config.yaml
experts_per_token: 2
d_expert: 448
activation: "clamped_swiglu"
moe_layers: [0, 2, 4, 6]
balance_loss: 0.00955
balance_bias: false
norm_eps: 1e-05
rope_base: 6270.0
rope_fraction: 1.0
init_std_up: 0.0196
lr: 0.00823
beta1: 0.9
decay_fraction: 1.0
decay_shape: "linear"
dataset: "wikipedia_en"
Below are experts of layer 2 (counted from 0) of a mixture-of-experts language model. Rows are named router (the router's row for the expert), gate (a neuron's input weights, with its number), up (a neuron's input weights, with its number), down (a neuron's output weights, with its number) and show model dimensions 0-63. Each number is 128 + 24 x the weight over its row's rms, rounded and kept within 0 to 255. Numbers have three digits each.
Before each expert's rows: a language model's description of what the expert responds to; "comes after" lists some tokens at least twice as common just before its tokens as in all text. This comes from a sample of Wikipedia text that the model never trained on. Tokens count by the router's weight.

# expert 20
It responds to: Determiners and possessives. Articles and possessive pronouns starting noun phrases, such as the, his, their, its, plus when and where and mid-name pieces.
comes after: " of", "'", " in", ".", " to", " for"
router:116151147121137114121127141134145145134116138169058156125148130081153140144124143108125151114132126108134120131109115171115126105134143139112099126133143140133104139149148130122104134110133101
gate0:142125118091149134117097125126078100149130111146124119152108135145176101128164116134104163078135132146111104101107144135134137104114095130160111163138151114107138099093130137130117066149079146
up0:154148127097110113111077155114105105156129106123126092139127148142175136061163129125136139116101133155104107102080137139130135165126078144115089156139138103129113113105116109130133109153076107
down0:091127109099128120146162093166093120141142128089149175109172102151146151150119150087148150132124098157155142145092123148120079124104106126150132092146122135131078131125118142140144145126107146
gate1:171150126091106137093116116149189129123070125163127137117113116079147135161186126104122128065146137127068122094104077098138114113134136107154150145146131114086140114132114106127121113149138164
up1:134122136125095136146088153160152145112103120160117114123144117115146133154165133087151132122168150124075121108111121116149115129133165118185149116179093112080147136136105134158110135127131154
down1:101092101078123090100106136130131178168133152124136119125114114122120124152117150164140131132137107119106099092090129143116118141097147169151126142182133100097112086109119171093167149096093164
gate2:105122148117115102119120151162164161139123150163143199154072136106115157173086153107116122141103125142088116081157139131111142086109158130151135137145106114174109121116104132136136120112167157
up2:110146169136128067147120103150152117128144109135145168153100150132121140139125112139106107108116127126122130104123105109103150083111121125156118142125128128188129112134112109126133115132166136
down2:138108114148114097099111150144106110135128140148165091082099131174111109130123176143108097149108152101125145136128137149081150130092143108133160167123133112128118107139099126146114132132108121
gate3:144126114159130130120110129144114074125125148149123143119088113129104157161173125109138122128118125093118144120118102121115093142141151156135139069131133084085110119144143189151129128109178173
up3:153111097158160127150102151120102110099113144133105134138125108152109163121171126133124132112162083128095152126154123158126099119143110160111127101122106054083102146119118151107136122151124160
down3:145117181141113114128107141139113108080141122134119135102124117103133136112093134153130104101161122121125111109162137135123128122133086138046142092126136124130147135129103117074107138126136162
gate4:103117082115151143121108130147107131158144125120107124105127161136107134106071163118149116142149141104103136147091145073096129111105115140121113082144124144172136116151111150166121102094185125
up4:132109093149144152165116130114116080125087136110099156112101101128120153129074132106164102130139151124131149147134129112096116118127129157116113125122125130145176116139089152157071134109174166
down4:121141142130061139164144115105104159137103154140107095084116157124147118133141143152121116148118108135135136125101142107180162099153096126121170125129137124128116121143132119137149089186149082
gate5:130144140126143138151141133113078097105140128112156115091143141128173117109088130162109149148096136091146106159161141180136142115129153106101098170155129138092110133096102122122108103164109134
up5:144149204135136163168158123105116135098136109128118123116134116137140156149124115153145136149137134155141151136143110154117122131141141151122096154164118105152103125144099153097104128134129127
down5:115111125129148116136109139140124149135138131114194127143121128134129146107117145117144123122165078121124096094110114081104103104119135100112141065105120110123151135120141116144153115125133119
gate6:135132080117115132114124101134135150107087143125154138150158107107177151193136099116134147136140138147148180147176119148117142148112151166142108124081166108157115149100146113130144131111145118
up6:154136073098099111125124150148114157109122169194132130128148098131185099195140104104095158129119192121157161104157073119074115138103139143133093103094162099165113160107193136130150149134123112
down6:141132116099144152127086140165083139097124146094121121089136158144134137110107076136139079166134125098140102088113107082139130139105133100130123115173105139159149140143150156153123135099083132
gate7:110095166085130057145079109119136138123100144117123090134119148147140125125118143101143132106123137103135136121146118146134062136131120127126156123140125131102122118145090100086154138167192121
up7:103118158142103068129122080145129135153136139134142123133125147132167113098088104114178132106107150122114116068120160145161101128109140172106139141161139114096122087129114103128107117130114138
down7:115091142136147129104180113096141098124153116173138161092151121125116148142134094121148169104122134156164113132158128115154172164123146162141145114120086131118122136148175130174113168145109164
gate8:137143127120167125153154125143147108112141115103128106087086141138145108119092087090150107136108120109091103129132121152165185180090091121144095134134143097148094157140143112162136110158133143
up8:160158096158115152131117094145094112143108097144135107106118153139158174117093084094130138142138142104143090152116114178120175140071111098116078124128175113118140132164131133138104109129135147
down8:117138155123117184150144108157108126121161061145114110145100124125111127147154156171135106110127120120176155139108134123089087131113132160154123132130133156156125149135083101161129144155106128
gate9:139146104101107143160147118114155147132092128161142122107155140109062137143123132113134106177105149115113152104130132186102102093198130164115121137121108141155143156126106118104161152106148155
up9:113124117104113119115134124114190102131118104165151119094157131134098132166122148092126084181124113085111126108129163145094125120144152120108057129141123126119130187135088096131117135078155151
down9:112129126107135171119155106154105096145111092182113126127155121167117124140130132135103149156106101125143131099118133130147127105143127167113159116113133126115105121142126154130088081122133108
gate10:157094087120125192148128134146135191138107127109152168120101101137128133149159151086149075120098111093085147111124130165137098133115141110180130104150153125077130132122153120087093107151139079
up10:141120095113162195123143104152096138122132137096113150120142118116118155090118171128145129131071129149083126122144130154120127140127136114152152145116154089123116149128131149122126123155109084
down10:158111122111105127144158188151151104102119137147110125108128202125095149117095113116136177150105157140115151125136145167108124148093128099124134171128129151155122148129131143103102162149130123
gate11:094136160074117148133127138087103141058119169158121098148138150164132103139136109101120143139103090099098136109092151152111163114150142140110122126115123138125135120116112127101128105131137129
up11:124133139104131156083117136095141146065122153147110094192102138145107109164110148096120144131107105114124104147110111130160173112115127115099158143126138083146109110139104137129116109133134129
down11:138108090134147143111117079115137157154126165097098145143062114112068144154101138133164096192142156164109142123135114111161110123117147171165158118155121171144131176119171106104113115145163117
gate12:130113130116089119120101059138128131116144115142129161110142099140103130136144133088129187108112170083119078135108122140143126120074123143126130118194142118128133118160124121093075134159159084
up12:081115153125096113144122101129109146101145124133141115124114091138116103142114137128105179114097166155141085117120153148145138122155132137164158134175164170112109136139169141126102145123143117
down12:106139138125100115167161137115137136126118130150124134111116117134126118117107128126081134108103123112118134111098110104154129141123144143083135132161107103117129184090170150108143091122151168
gate13:140151116166145150118174122132172126134121106152089138149099102107126133154158085117101126145128169134139115099104141155142118090103175147103148138125090155101149141109105143141141136109087146
up13:100184106173129137135146112133099100132119099167145122121139144095128142093090129168138132148169172106133122080109108162137159122140156150118125110150112149133138094103147096141119144102165140
down13:103106134099120101145108124160131183133146141111112105063119164149115156125128146122131129131132143187125121137126094165148136101121110167145174163176136110124099136153124154135152099159139135
gate14:158135134127139044161152164126114126124157149151125100143134107138148151060115105073157117146170128137111139130154173090139134144142122125176084147115160109134101128116148145105129156146176125
up14:172100101099174076113156160168110159112155145147106153153130129131125147088147128100171141122139128124148133107162170088122135121108116147132107182141124118111102113103126091140122133138174129
down14:106145112108119112142131120163085153139136131166130107185158134132143155121140109105107132133140035176103115113143116161113100139117127114109117141166107145125121106168141116141164165131113130
gate15:119118124119161099120124135106095117112113110110191090146171117135087164156108079140143149114118132130149126136148115132122133083142152122133127175130112109092126177125104182115118127132110108
up15:106089115097141102137134140126110097122113121118164126111144118135155132163126077119112146083138105150162110142079103178138126118114139091147095142141143111125104160137115118088128146100090134
down15:134121125108120126162179121146128120105152146145132169105093169123159115134104109134135143130154119156149124081138086107120140121138109118131093123121157152125085129170193111122112066136123166
gate16:103133142125120154132091140106089129139106102139136095115137154172127111116105160124133153141138162122095119095092122121169109120109160112126138124110136110103104145119104166123096170095138118
up16:104112144129105115079105179145123130113079119146116111093155153165145107110156140110117157145143168147114164133166155108128138133116152142124120094097125120142111132118132135117121180101128168
down16:152130154108120159118143115130100148168137130118117104170163119068139129114098109124156126101123132134130126141154163099101096151109130143129125106154146107116112145129100135109138155145119125
gate17:107132178101144091142106136121123139108120126110089132135110155123129121132102128146120116110131148125161137096176177100136139125153184140132104128131112144127143134081129119118143082130108147
up17:125095123140148097115101115132093148116176096124081135146141147105137112153137130134124114104110159092101112134123138148136145080146156124115128122124133117113149126127101121137140116117129125
down17:138145116137136158109173127092128137164161072100125124098131132136137152129102142111134133147118124118102127156118126140147108118147113137101106132146118112101164117164112143124133127134130127
gate18:093096098143119108152132123110151138167160103087162099093132147148091119131135105143125167127158129130092149136080166126135119138128137169152165151139120129110091100162111101132159127158131138
up18:127125151138121112147125133117103115167139116085124109106125123168081129101131130117117152112096131123084133122119135194154108135109089168158157128117108131131103160181137120135137163144130159
down18:152093121112149105130124132152099166112053146109160089150142120119143108112137148137184129147091141140122112100132042120157157124132141097110135126145100145089121111148091142115154121093114157
gate19:071165130152061176147112139162128142136141129134123127116139137157164098130164141150168142090153103121156140138119097127146161117116136121144134143133148120129122137155140185152120140128124144
up19:152126137135139085105122125164077120169131109110095155085128131106196170119144153126140147134101128093127081141077095129126132097126133111120152149096175119143146143154095163126113144102129121
down19:155098120116127140110204129135110139140105126133144103118093092143119150129159155182101123128109132186144106159079154146107119093115136127105156142138132116105136105108105134112113134136126166
gate20:136135116119093103131131105135144136156112094120126133088138129090135103121128124104145158130096113149147123115136153206096143139140112100118113121123150127116169115133100107114145080114103088
up20:108139090120130137119107110169177122149099082138128068101125142134180129137147135104147130092121113127117120088108138191127179099176143083154090133122152156143127137139132122144112119099085162
down20:155130126151103120134129142107114149098142165139139096108124132121092112068147153142099092153128172076132136157117129108146170092097105132130125128196144104076149140163151129155102138133153163
gate21:108154101157127142153139088107128154140122115127114118165108067088124124140093112105119149156128116122132148058098182147122161130152185132175124126139117094139094075160147091148101094123116163
up21:108158145100124181196150136134163135136162138122101140135160094127125119113101143123164154160096093111089118129096116126129098094159184150127134139178119106157173106123106084132100136107129128
down21:133133109130134138130123136126119170122116126126123149104153174122112141180120124142106135141155135140184119126154123125096102121102084105138079094111103090140147136146199119121138100108132135

# expert 4
It responds to: Quotes, names, table cells. Quotation marks, byte-order marks and name or word-start pieces in tables and lists, such as York, Los, MF/DF/FW, Honda.
comes after: " |", "|", " C", " T", " P", "T"
router:143179162142136108121131111122129117172094071080094176103128094089128109098101106117126152157110134128130106106125139137128116139123129124124161143111140096109106153082099115187153128117137151
gate0:137107145130140140127137147115128133105154126107060124146080137134180139142132102162109133135142126126128108166124121119200168091132111180108113151094105088161106141125117170139143173123108160
up0:119087126175123099133132159125116142121113106102115111140108128153152133128138123149077146136132142135112115138164118110153166121108146162121109121118121126123125136130132146139131146165127169
down0:109166111117114118099126151100111101159121126134094119151109123142103108141128145100153156114106149150111142104119164140135122091158140124102159153121092148104173130139086153134107199107098107
gate1:092176145119126081142130131144126128142113095121148144104102142122118167137145145144126130101143135169153120138144104116130131149124143141134153145105140110105130088100149106129149123124141125
up1:088177147133158121135145122144134142144137092139131157107132142157118169136138141143141103102148164132132138151162130124146107119119132123119132209094152111105157075110143105114113158119168130
down1:123105125147125124120069119090162107119144140116135132134167144192120099121141109144139175114166142110146097095129142142131124141148101142106137134159143119080098096105086132113117099120138130
gate2:122110140165142122138124127137137153112136149099126126085162147139122139102164121151104151146099154129128147125163121148096093114148105141110102148131110147122080101130124173119084135142104123
up2:098087136129167117097111145152149135149121121136116104099120148119133106168126122147149144146096144135127141147145103133150093121167131133119098145179134124134087170118131175152091140136109151
down2:124124093112094159129142170129140093148154155105128104131108157132123133174121114121116123127166114134112107133137154154124149170187115161111143133138114144094152158086136160097132149153125108
gate3:119159132139153141133101175146133164119175173163159144116162108128162128138143129122121100149080133143106103140117155153151131079128133110113124113094141113119140159141124134149153151120092148
up3:126160099136117132113130169131141130097132123089139150127089107114140181140103134112120110123110138104123118130120143134145165110142113134157109120120122113106176130115165169168160145130124100
down3:067118117100135093117098108139191153110153162126165134183123100148083151139119141094142130166120135099111118115096099153125139183077126154109119131144205127121136130146130127164130120083093105
gate4:060135151124096134144132143139071094096098110121107157113101128152113116111109123139128110087139109123100120137174152125140107129161122148173088150116081117106150137161127122093106126090116133
up4:084154141108095138142125177119074135140087140099115179118104130150122146130120120111140108111145098149090123106171142124152152126143141118168120153125153093106138136138127124110078108112149108
down4:123124106115107109114104127114138137131127116146096121113107128138116133192144117103167126107112100137095106132120106112099130111111141146127140140118122113166127114165107082120132074132136097
gate5:126137146147140155149110118092137135099156134157113088121162118148147094111184089135162113106124138138160106132124102184116128111114077132088127129100117112059132125147135109070114109118082122
up5:103116143102125113135141145135099149119182099137126119128141114122163089098132146136158126109118155127160080131129155151145134153110112170166145138080111084112129115143148082115122174165121147
down5:121164125121145153159108119123093156146187098084110128139116127122110114133116141127156176093098140139104083162119134110168142136121155120098132146123115153116154159139127134080106078103144121
gate6:120172149134124142147173122124099129169122115154113123084130165127100127124106141123129117155107133148112129160145120149136140127092112105135145132136127121145104091137127133128139133146083138
up6:130167153130109118139127105140135144159154122116110122087147152159118105152113130108132118104102119151133141166135145117103168105091167090150149137163124097133121085099145088123129138131112154
down6:112133125133096143112161132155124137130114127105133127112103115121126159082109132117153151135133154126139122131172146134152135125132136072088155104147114155134140152152159114112107124144086129
gate7:134178130146117123080158102132134126102123146110169105152190147107142157094115099094119103125132139132108121118131154122107145148137142157110105148152126107111137104131090125125138142138105154
up7:097143115165160149132145158127099105109152104139117126142188129123137165131129102102121115117142152128125083087132127126145115153129125162111111149134118145131140117134106104171122136157111087
down7:081114124108158103117130153151132177164171156124104093116099103119155116143121115157139111134161127159154128142179140121168093119149179105129090132105126160121101190159132113137150104140137159
gate8:143139156133146145119091063091127158133115100141150149088131102131105129156142172168104184118106096126127102123128098157119130114106095149067129130147155100141104152126168131128093135132166194
up8:140150167136106096092113064100139158146143120125151176108112147143100123109129174151135130129131104139106114103122100139130129098103102153125087146139162133120070105109148122114128175147168174
down8:126158089110150093170148135119152136122098157149170143139130168110102144114113131114109119142118118169144148089111105113087166112123135132104157135138117147081104134090127136155169141136127189
gate9:126121103143142144108121133121139139101119114119089158131160142129123154162120120163158148059124095094148114126102154157144136116153140132094118065128147147160139066174124133161104145141126084
up9:121125086141119132106129132133117165091095133102134147155112105135125141121176133123162167127116094132161110134110144173140126134111112117111128075117146148096187105138166146173080122142111105
down9:144118143137123190095131191179165144127114103132097120154128137152151134136088138111146169160164165116128135168092134130133118110087130140088088143148155128117112118122138159112126104102111158
gate10:096121123122182104156124172172099103135118112145120143131094102105125105131120099143147133136111114091146140133086093130132103097149087122157123132112142111116135067134127161148116161174130139
up10:126129130147128104114146109159144112140142125145161132135106134138130139083132177161122119124130119131160111107170110123114110116158128135147130157134135155124147123123118137153126115165155155
down10:097124122152141133112156107081101147150117103153089166149114138155155112100127116100146143140117153104133106104088112137120119083148141089105166119128130111121173124118140120113145118143166128
gate11:130162116156152126153087126146109098108105122096163115099143160126116142136092140165131146152126105132124134131123128139168085096148124148112123147141140151128127145138137092148116107183137177
up11:099109119175140158161137146124103089107091131134146140120110124076118154128134076135108131098156140157078095101150153170115123126151082186172107128122135134153136124168131148100144094131166154
down11:156111117092108130134191090134132120134131138158131160102139095111184145095158120143115108157121172142136110124118157099174100119168125136131122163155119095138159120172137109119114102124150164
gate12:132101152152162099141116132141151166146089142132080116113155122115166080128130154118105116120132128127137146150146141132130098156111178123142108118116137090143143142161141112129120111071103120
up12:160103151094159141144118153184127155154105138135100108138125126123121072110165152124092116131135132123161122140167122098103121127132144137107138107130148089151124137169094110134138152116097135
down12:121160128153106123147145125134121134120175107097154162090152136124107104169131135132137145115101143165115118125163142146170121117126134181165126128122121163074144093125131111117107137110098131
gate13:174105177106104098081143174097113117132125084120118123130130157137098131152148114163168119124141138092117107134119127105153110106110053111136142130107144153185110135094120121115094173076126126
up13:149120157096150151140107093158119158136140152083107105177156130161147153130137127156112166172178146122094129102105127127145115102111173101145155113092132122150094164146136111115098118117098135
down13:136109129119121126109149127155157149100105140090117136124112160126076112090117098131106138143133165085147123140132090114156116140160132112084138134157150117115152155119136122118129141134090134
gate14:124166133149126150121105140146150121189152158116121135101104097139152143108129155158088096144120113142151147168125129116082106156090157101133140132154128118114085155087111172090135130128119139
up14:111168067156126164145121093119137125132118116100131128127127144141131130120134097116157088126095132137135144129141132124091121122121125143156112095123135130125113099138091156127132104106144138
down14:138071147125175138134133142130154181159131140127083115161121103186127178157148153155132128085088132159124134109163117100138111120111104128090150114134151133105115159115139142138119125151136110
gate15:144140143140129113113156097119129099147155117144116124139095132146141132125148120112104148117084120127124124116133181149169127124118144118130171095140167159171164123101161132141142126105117112
up15:150151124129134120125130122142122117120155181109125124124090133142131110151126165143139138161127094151111119101156123158143149144106145105139100125130127112152122105137134128139159138136178098
down15:108152081110153159066149124098153143189113143112131129123113124089130163066108099182151145135109080125155126139142096115135126183140151154110120137124141127115148130149106129076107120091093149
gate16:095164123101132120141133102104079088143127105150111128118134159150102109126123099161179156170158130141133113087121107138078119116133089172089162106122158145121173112077118124089141110084078130
up16:092114177100103137102105077103121079143132140137105143127121154116112139109152107147102118130163117132091153116114124153096145123121135155134135082140157122159138117068166116123161124106135100
down16:108126173122137143125180100136150124107149107156146106143153119123112123128110136107114061128102145089175106136134102091095113105139124098135144097113122162144114145144164125147128117115126163
gate17:096123154085145155093109124104125213120132153106160187121136151155113125119131164135146150127130138141107093155168113127169127136092103120127100099156114078141139112137104128114113135134179132
up17:125130143083150128155132125119119153113134108153164135140158115189109103165094141140150127090074125145096098107162116093164103156136117109132080119153140082128143118147130146171145116100120150
down17:130093179141091177106108107157151179120119107157124176115157144144153107128143122139147120108165126151127125128155129119083100180138118107146144138145086121142140142148086100132155074106140129
gate18:108148113122141123122111099126127140076136117089123136161132121107093120120083095121136130155077105089149110128133141137156145123134129115146143160095102079124117147120151134128100130128096112
up18:162100141114125153110124136111135136116144132117109123152128157105110150123097155089128156147116139117124122113125085076091114128074093121159099155099138154121113133145146132149137165099119089
down18:120112158170126101158127103163160136107169146126116127128115120116115136129128122167098160137097129190187168138147098141129115135118118081109143088096157115091119144120182114112112168105116114
gate19:135128147167110127136134104134083153114099088109116126101077092099150119181192101087125114116119117145124096118105125088112090123094145147114154172143106128132129134123132122103133141150121134
up19:135160150155134109173159117160106145138104107097131145093131095106123126163135076101063145168111128146139114149150133140109114113127112124103104139129137144192117095140073162134147136117127151
down19:108124121073115129130116142095165167100129149118143102145145116091112133106169121120151140147097143108120151142145101127138101130101109090141112087136136098167147104152173126145124123159090133
gate20:139118097113116116103098113142143138107141158126091138155111111211113152106099122109111137142109139131135109118099118129133136124118104090103094154132116101123165086140132162130130117097130126
up20:122103162098148129157119147147137128105179147138130151129141145201171139125111113161109124130095108110166121120089088129140147160101164129145112143096085110135143091130133132118129091099113113
down20:147085127136136122112120114154156102130095138089202114118167111167151126194121096153126111194117117143124140083119111141151103095143136129159125127121147162104101120126159144091112137103118080
gate21:109151171167143131126171165105115131131145108147121133122127185115115150124099131103143188140168126155101082125122151143088138115127130103124114130094099138116094110136202143138144215122124116
up21:107141147118163146136160097105135126087095133126102145134108139134127116128101098118126154162115120120130096126151119118118118132118105106113085124111148127145185110110121134125136126135137113
down21:119114076153149125138134135101126070162156105178130134125133145115131120102132170133121106079122088117146122146119137095157131180132116126108137079157138110162131108135136119104119104155151092

# expert 27
It responds to: Word-initial pieces. Opening quotes and first pieces of words after a space, such as con, re, phi, sub, fan, G in Goodreads.
comes after: " ", "-", " \"", ":", ",", " of"
router:089160137132126145123085110130124144163107104060121131110114115124121135107120159113089162112120153100131096101134135104125148111043103136135126118106151142159138155148127108144166118120124128
gate0:085147132135112112119107172124132158134156139076124132148079107121111122146130123131101130111168086138152131133101139131170102122115131161142156115150110119154151150139099150133130157125101155
up0:081171158162119094119110124159114144127118111104140124157078152109090113096119110147106086108135121139127152142105121132148137080129162164114147155140110115121138134130102140134090145144109136
down0:148142126081157168112115130092144145163153134156131124155139088120124099138130122126118094106125115088102061153155145091148113125109133130138119109096171160142085115152093139081148106146145099
gate1:135134101114133135147143079125091109103119129151106081130140142136125132136154123132158171155088086113118114163157154118130108146121130135091146163160147062130132096136126170155120118133111126
up1:167124120139153128122133147122120082131126121110104110095133101116111148134166130141130156098134112150113138160145110149151120147157106148086159141123133148174144108160143149150109114150114110
down1:140179147120099119151147138157149083161135083114147138147134134110172136118102104097154152150137138122137126130116131135164117118170149143101135100143158166149065157169134079129120106148107144
gate2:106167140101132091129108155115082124132127104111162095121151156109125104164156079158111097127096117139139106133129123122154175148108120103149146118124111178094100160126145140120109085177147089
up2:136139148132119116133111149114107102103135104119170126149181141132121140113143111137134090123103144131104126151129138105145152142104076095142114130125109168125119187123135135147141120131148109
down2:115108081136130129105139150075078091121137096133174159143125107095136148115142168149154106091094200100106125145141153145172168154154181173156092124085147117157128106150139088087117128083137124
gate3:157170161136113113104170096080119167138135095120113128155092164091104143066138115113141149128134122113079165114097117117167175152119162126101157156131163115144095116108159114112118131114104119
up3:102144152138096123072166110080149145118105156122110137112110158090115098124144125092141154128132123130130109111114142129129151156124139140101123129159132165124093081116157145103117110097117143
down3:132138143122116131096172134124158115101108142111139145078163095108093123123158087170141143137134157091080114111126136169106114114117159089126112155154169174113130155136163124100099104151086098
gate4:127129144164128134151143147089152110145128108147119129117117119147109083142110142134150131146134123091134121161118122144152104109142124134126092123157130148146118120098120081111096088097106157
up4:123131152147148129139104127065116117179141090114153129099137091155123125146113140139153133158125124092116095160101117169164145086134111111129079159151090121145122103086147100118104086131129141
down4:113146147096084093127165175112127105130143095138134127164080128161107101131120127090139140165123111119167160146111144143124127119148100131116161133138103147143113119148141169105140117121167122
gate5:090106145099165137133128119128134098097154120122152108155171147125114159116148099144139155140142121122110152123107129126119148176132157112123167137131137130141121149122135112150118129152120057
up5:095084164126132138074159109133162117112176136135107118172109152156100141130081098100133172177142094131121120127104094157141160144145154096126134137157111101107136138064129120130125132140140095
down5:134119148126139101099123154146127126122098137137139125110170147131080111118152131135143149122149136130120115075091099117128094097123165097125147110143133141137110113087109112113113136170097133
gate6:109090140122122149140123144121133132125130108127120131153143153186117127107121117178159114156141160112148095111138120161103150156126103115134119116135139158155143157141144104133145141154132166
up6:131133133136087130157135116133152121144087120158125138117114186145129129138130083129148074100157153101165118103162123106092167133118109136127116129142177149114158104153129117118130119161157159
down6:130125072169148126144128116139126134125130148145128113135122161138127153098141126119105107075125099134149142125143083103162147130164177108130108130134139118083161114096139144090167131122118164
gate7:126137130141131147136131176087116125117146111144089130133148095110090106146137131126135141135109134099107122175117084161110142124135134125141103163136120142139149163118127126146159075102124155
up7:136115091144127133080145163103182117141086114150109121103172112128120086164151152128116122149122164117128119172110152143078167116120105162143135163157115099081128131118113151152145083124110145
down7:160121134113069088130106123164116134144128130156170111141131149148084131120061147117102140121153124134115111131121072132114141124093096158100159109109139201140149100127142135139123113115104109
gate8:148126128092142138148185127136116112119120118147139101131131140109123116154136146145139112170115119100144142153144147168144160141124051105156139087124125159139091101152107128140156137087110117
up8:174149124045154140152169148143090136137109143111136154112167112131123137138122112163120116136107103127111139116145154113122185092120073152146070080114110155117117146140120104126102134126120142
down8:125164108114138129169178156152147099140141150124141160127130086139107096107082131146146130162157101118137099170149109130081129104126135144158152154104118130102141147173148130127142127105163146
gate9:137140127102087178151156132117111115172153125136098109142127135137132104117112099098120126102131146105131117138105144128118140133177148063095098106102174118124118169151102086137155126122133104
up9:138113112097110163118139147118129104149165123118101108074136141121126107134113115154117165110110120131129140172061186133094183124162130104123092161105158155148091153138126113111130115138097124
down9:154118125106109161175138180127138106129155103121159121090125113126164122116162087112175121088140144146132162093133077123169114146101114155100103125162143131131126144128121127164131115158100143
gate10:144137112105137164110128136142127124173175132128139098112093090167116126148107122154112150099135109123128104127100146083174156165148100149129148157131198117127082132112132115177156175149120098
up10:138138096112168147125138128156130134175176122144146100105093114164119144148125123149097128103128122135095108116104105098149111129106088152143187145147145108096118114128110105182139161117137128
down10:125135125124144120162141128112090129111125092143100114130120107113154148133100140116131130100132118127147114133109142096127163217129172154107121134124154143157071154081088155087178152118135170
gate11:110166123107132119136118095134135116136133128136134118076141106116098108100139078153166131137125049109128115151133118157160131133124140132119144098146152112133110087133137164156145145126139170
up11:131124131137175124137142118127132128116118078124114092147111127104112135127135123110097153128125130143169114155168148124161165112173173121142194150110134071127130115135149134157138157140128137
down11:149141139137125162122108115086105100129131126151152161109111119146108131096144125100108131129110153140164116101118158077170114148160122113128130084123115111142099148105120110119151121142129129
gate12:134136132138101114142148126138156108082135132146114142101096170153141110098135108155152093156100151121142171117146129121121116135172152175113124131142154121113134141135121142125149156102121107
up12:131088135141122145165144138173130100107098130144150156150116154138147141132170128081140107123147113124090159112103142132147113158137112108122118095133145136089177139159147158113123141127112109
down12:099105121140115131143115149110124123146161120121134082126110127111137142096113129151103106150132091130100129174151115153101148077103045143115153113108168133168133135159158133098135147115120143
gate13:133143138105122164148190174138115130092094135080114130119108114166130103125123113152135120139133146138121113127174144134147125138136139106146153121103158167126118116145102083148130119153127138
up13:091122095158090114151138174119173104113137164115116124134140102152124149125142098159178101102157154129123123125197112176141142156097111149128162128126188143133108153121122097099110110141143094
down13:135161135142075128133148132107116155133167164172139153158131124132136126078149127133128096135161122141127132114119076169127138139089122122127118080118099139090164110136121115133138119134143131
gate14:131134143145124134141150120133137131117113114119166132092104111131122102126086100135150135114136145124159152156109151131114118123188108105126103144118143095128167112125118163122114102070104131
up14:141130150146125150131111103127155124122124134108135147135124128107151090153100129088087135102130144104136103164148119123123116123140134113151159179115116094138154153138100141120101103048088125
down14:161147137110153151133116099116137134112134114083143149130134143125166129117183122123107112120135103129139129123106124113121089070105160130125134140107092138090144169150091117141077091113167137
gate15:136136117126167141127121113101153093118127123161135183136074136115134103106124073101138125090104089114093128107165157118116109078116120128156094118149139112142111112133117116102172095104111143
up15:133149122104135140123109081141166108131109092108124160117107127106116116110113090153128122114145159115095122096140163137118075126084124134098129154143171113135114105133118124113164159082167142
down15:109082107126157112124133105120120095102083095126161199141094110120148129094094110069164139104098152148116110129165108149158105126115119115106130090097159098083175182168122114109143108124129125
gate16:161104124142132122118123093138167132130105131126124097110147150127111114131090088102146147172104142128120142161115122174153095093118155119118068137158104141122138158122122126117106156147093124
up16:133143118130122123098120129126160141159095083141115087130143153109127091159129136089115138177104128135102138165080087170112138136137137096095136175127147171114179148131136100154101167153085129
down16:108137144133115131139159155123142145137156151125169166124141121121125136149133143144106119111141097142188125136120106200173130123154138115113147122136139134114100137167134107123111128121138131
gate17:122138100134132137120111133123119135136131098132120087111093131141088128099155139157075111108104151096108125147131137155123161118126152137123112144109117109079106132157146138124065074142094130
up17:147156113114141113102115125124137115126138124130122153122135154137072110111119122136102103116145101116085122100114139138104137134117145147132177141127130130126113143131149103130081127160087106
down17:156106153114195145126116134096152155130219125131078097118158142145148121148135119129134149100142156129126130100142113134112149126153162125135176104149122106172148182140165132110137150131108143
gate18:145090161108157123143124099140129107121107138134150108124148064128138111144129147159149144119135121106139151143113131161118136084068116151148128123132132153195127147130086148094145083114102159
up18:103130103120145166135126130151138124149108131128166121122148135093113131142124133140141128104137156161092147136110076136114120121184164102135118130125157166184138122140104173101165098127076142
down18:105129087108137161125112154113125148133157092130129151144144146144095108129157125084147116086110099103107100122155135166088148097145108088091148130118193128161147156123112122142126073116103085
gate19:114106132164144095108127110106110198116127145160151161141149130080104124128178147131120145116140096088120158137130138124098105146112128115156169121151137114135148109104152112096144094089118150
up19:111095132151148088131103120136109127144124146127166148132139177090142110150150130113159147075117092123123166144119119124129135118117133091150141124129141113095147082165111106084146108144137153
down19:140103113118143147156068100116126145136132155119080112138107103102070116139168108125106098144106110155132154106133127134083110122093144109106103125124132143124125124106136142114105161132133096
gate20:196134142140126177089128129109118139113156147118149081078151092146085118105100098136150133151135129102097122118110160138109114086159149174104130161126127124164142159097135108138104136091135152
up20:203114141169086157132141109097133107140151157142155116070168118121098124167136112148149155151127135125083143142120151136128158120170139154104126113143171113129132172086118115118113139106138134
down20:118127133131137168108146131127121145130174158133130127119146139119130131166140153142151198121130157124090108106126142153098147128137118130150155128144126151189166130169131130137095155153108157
gate21:155178064147111118111124146113110106176104124128110149084099137115116151154094120106100100106112135126134113104122095073095152130111146134155120113164112150103130106119091140148194139123111167
up21:151158125114121148097135127078136076114120107151132143166136055110099101163118075139126172121087160096138121090124115131073132130117090151150100142093119131170141146160119160177174121162103130
down21:147121114106136117182189134144131154118116148091154137161114110138086154136134094161124140112124119140090128106142119114120094099117128061146105118097115093148138140112131179091146135149147146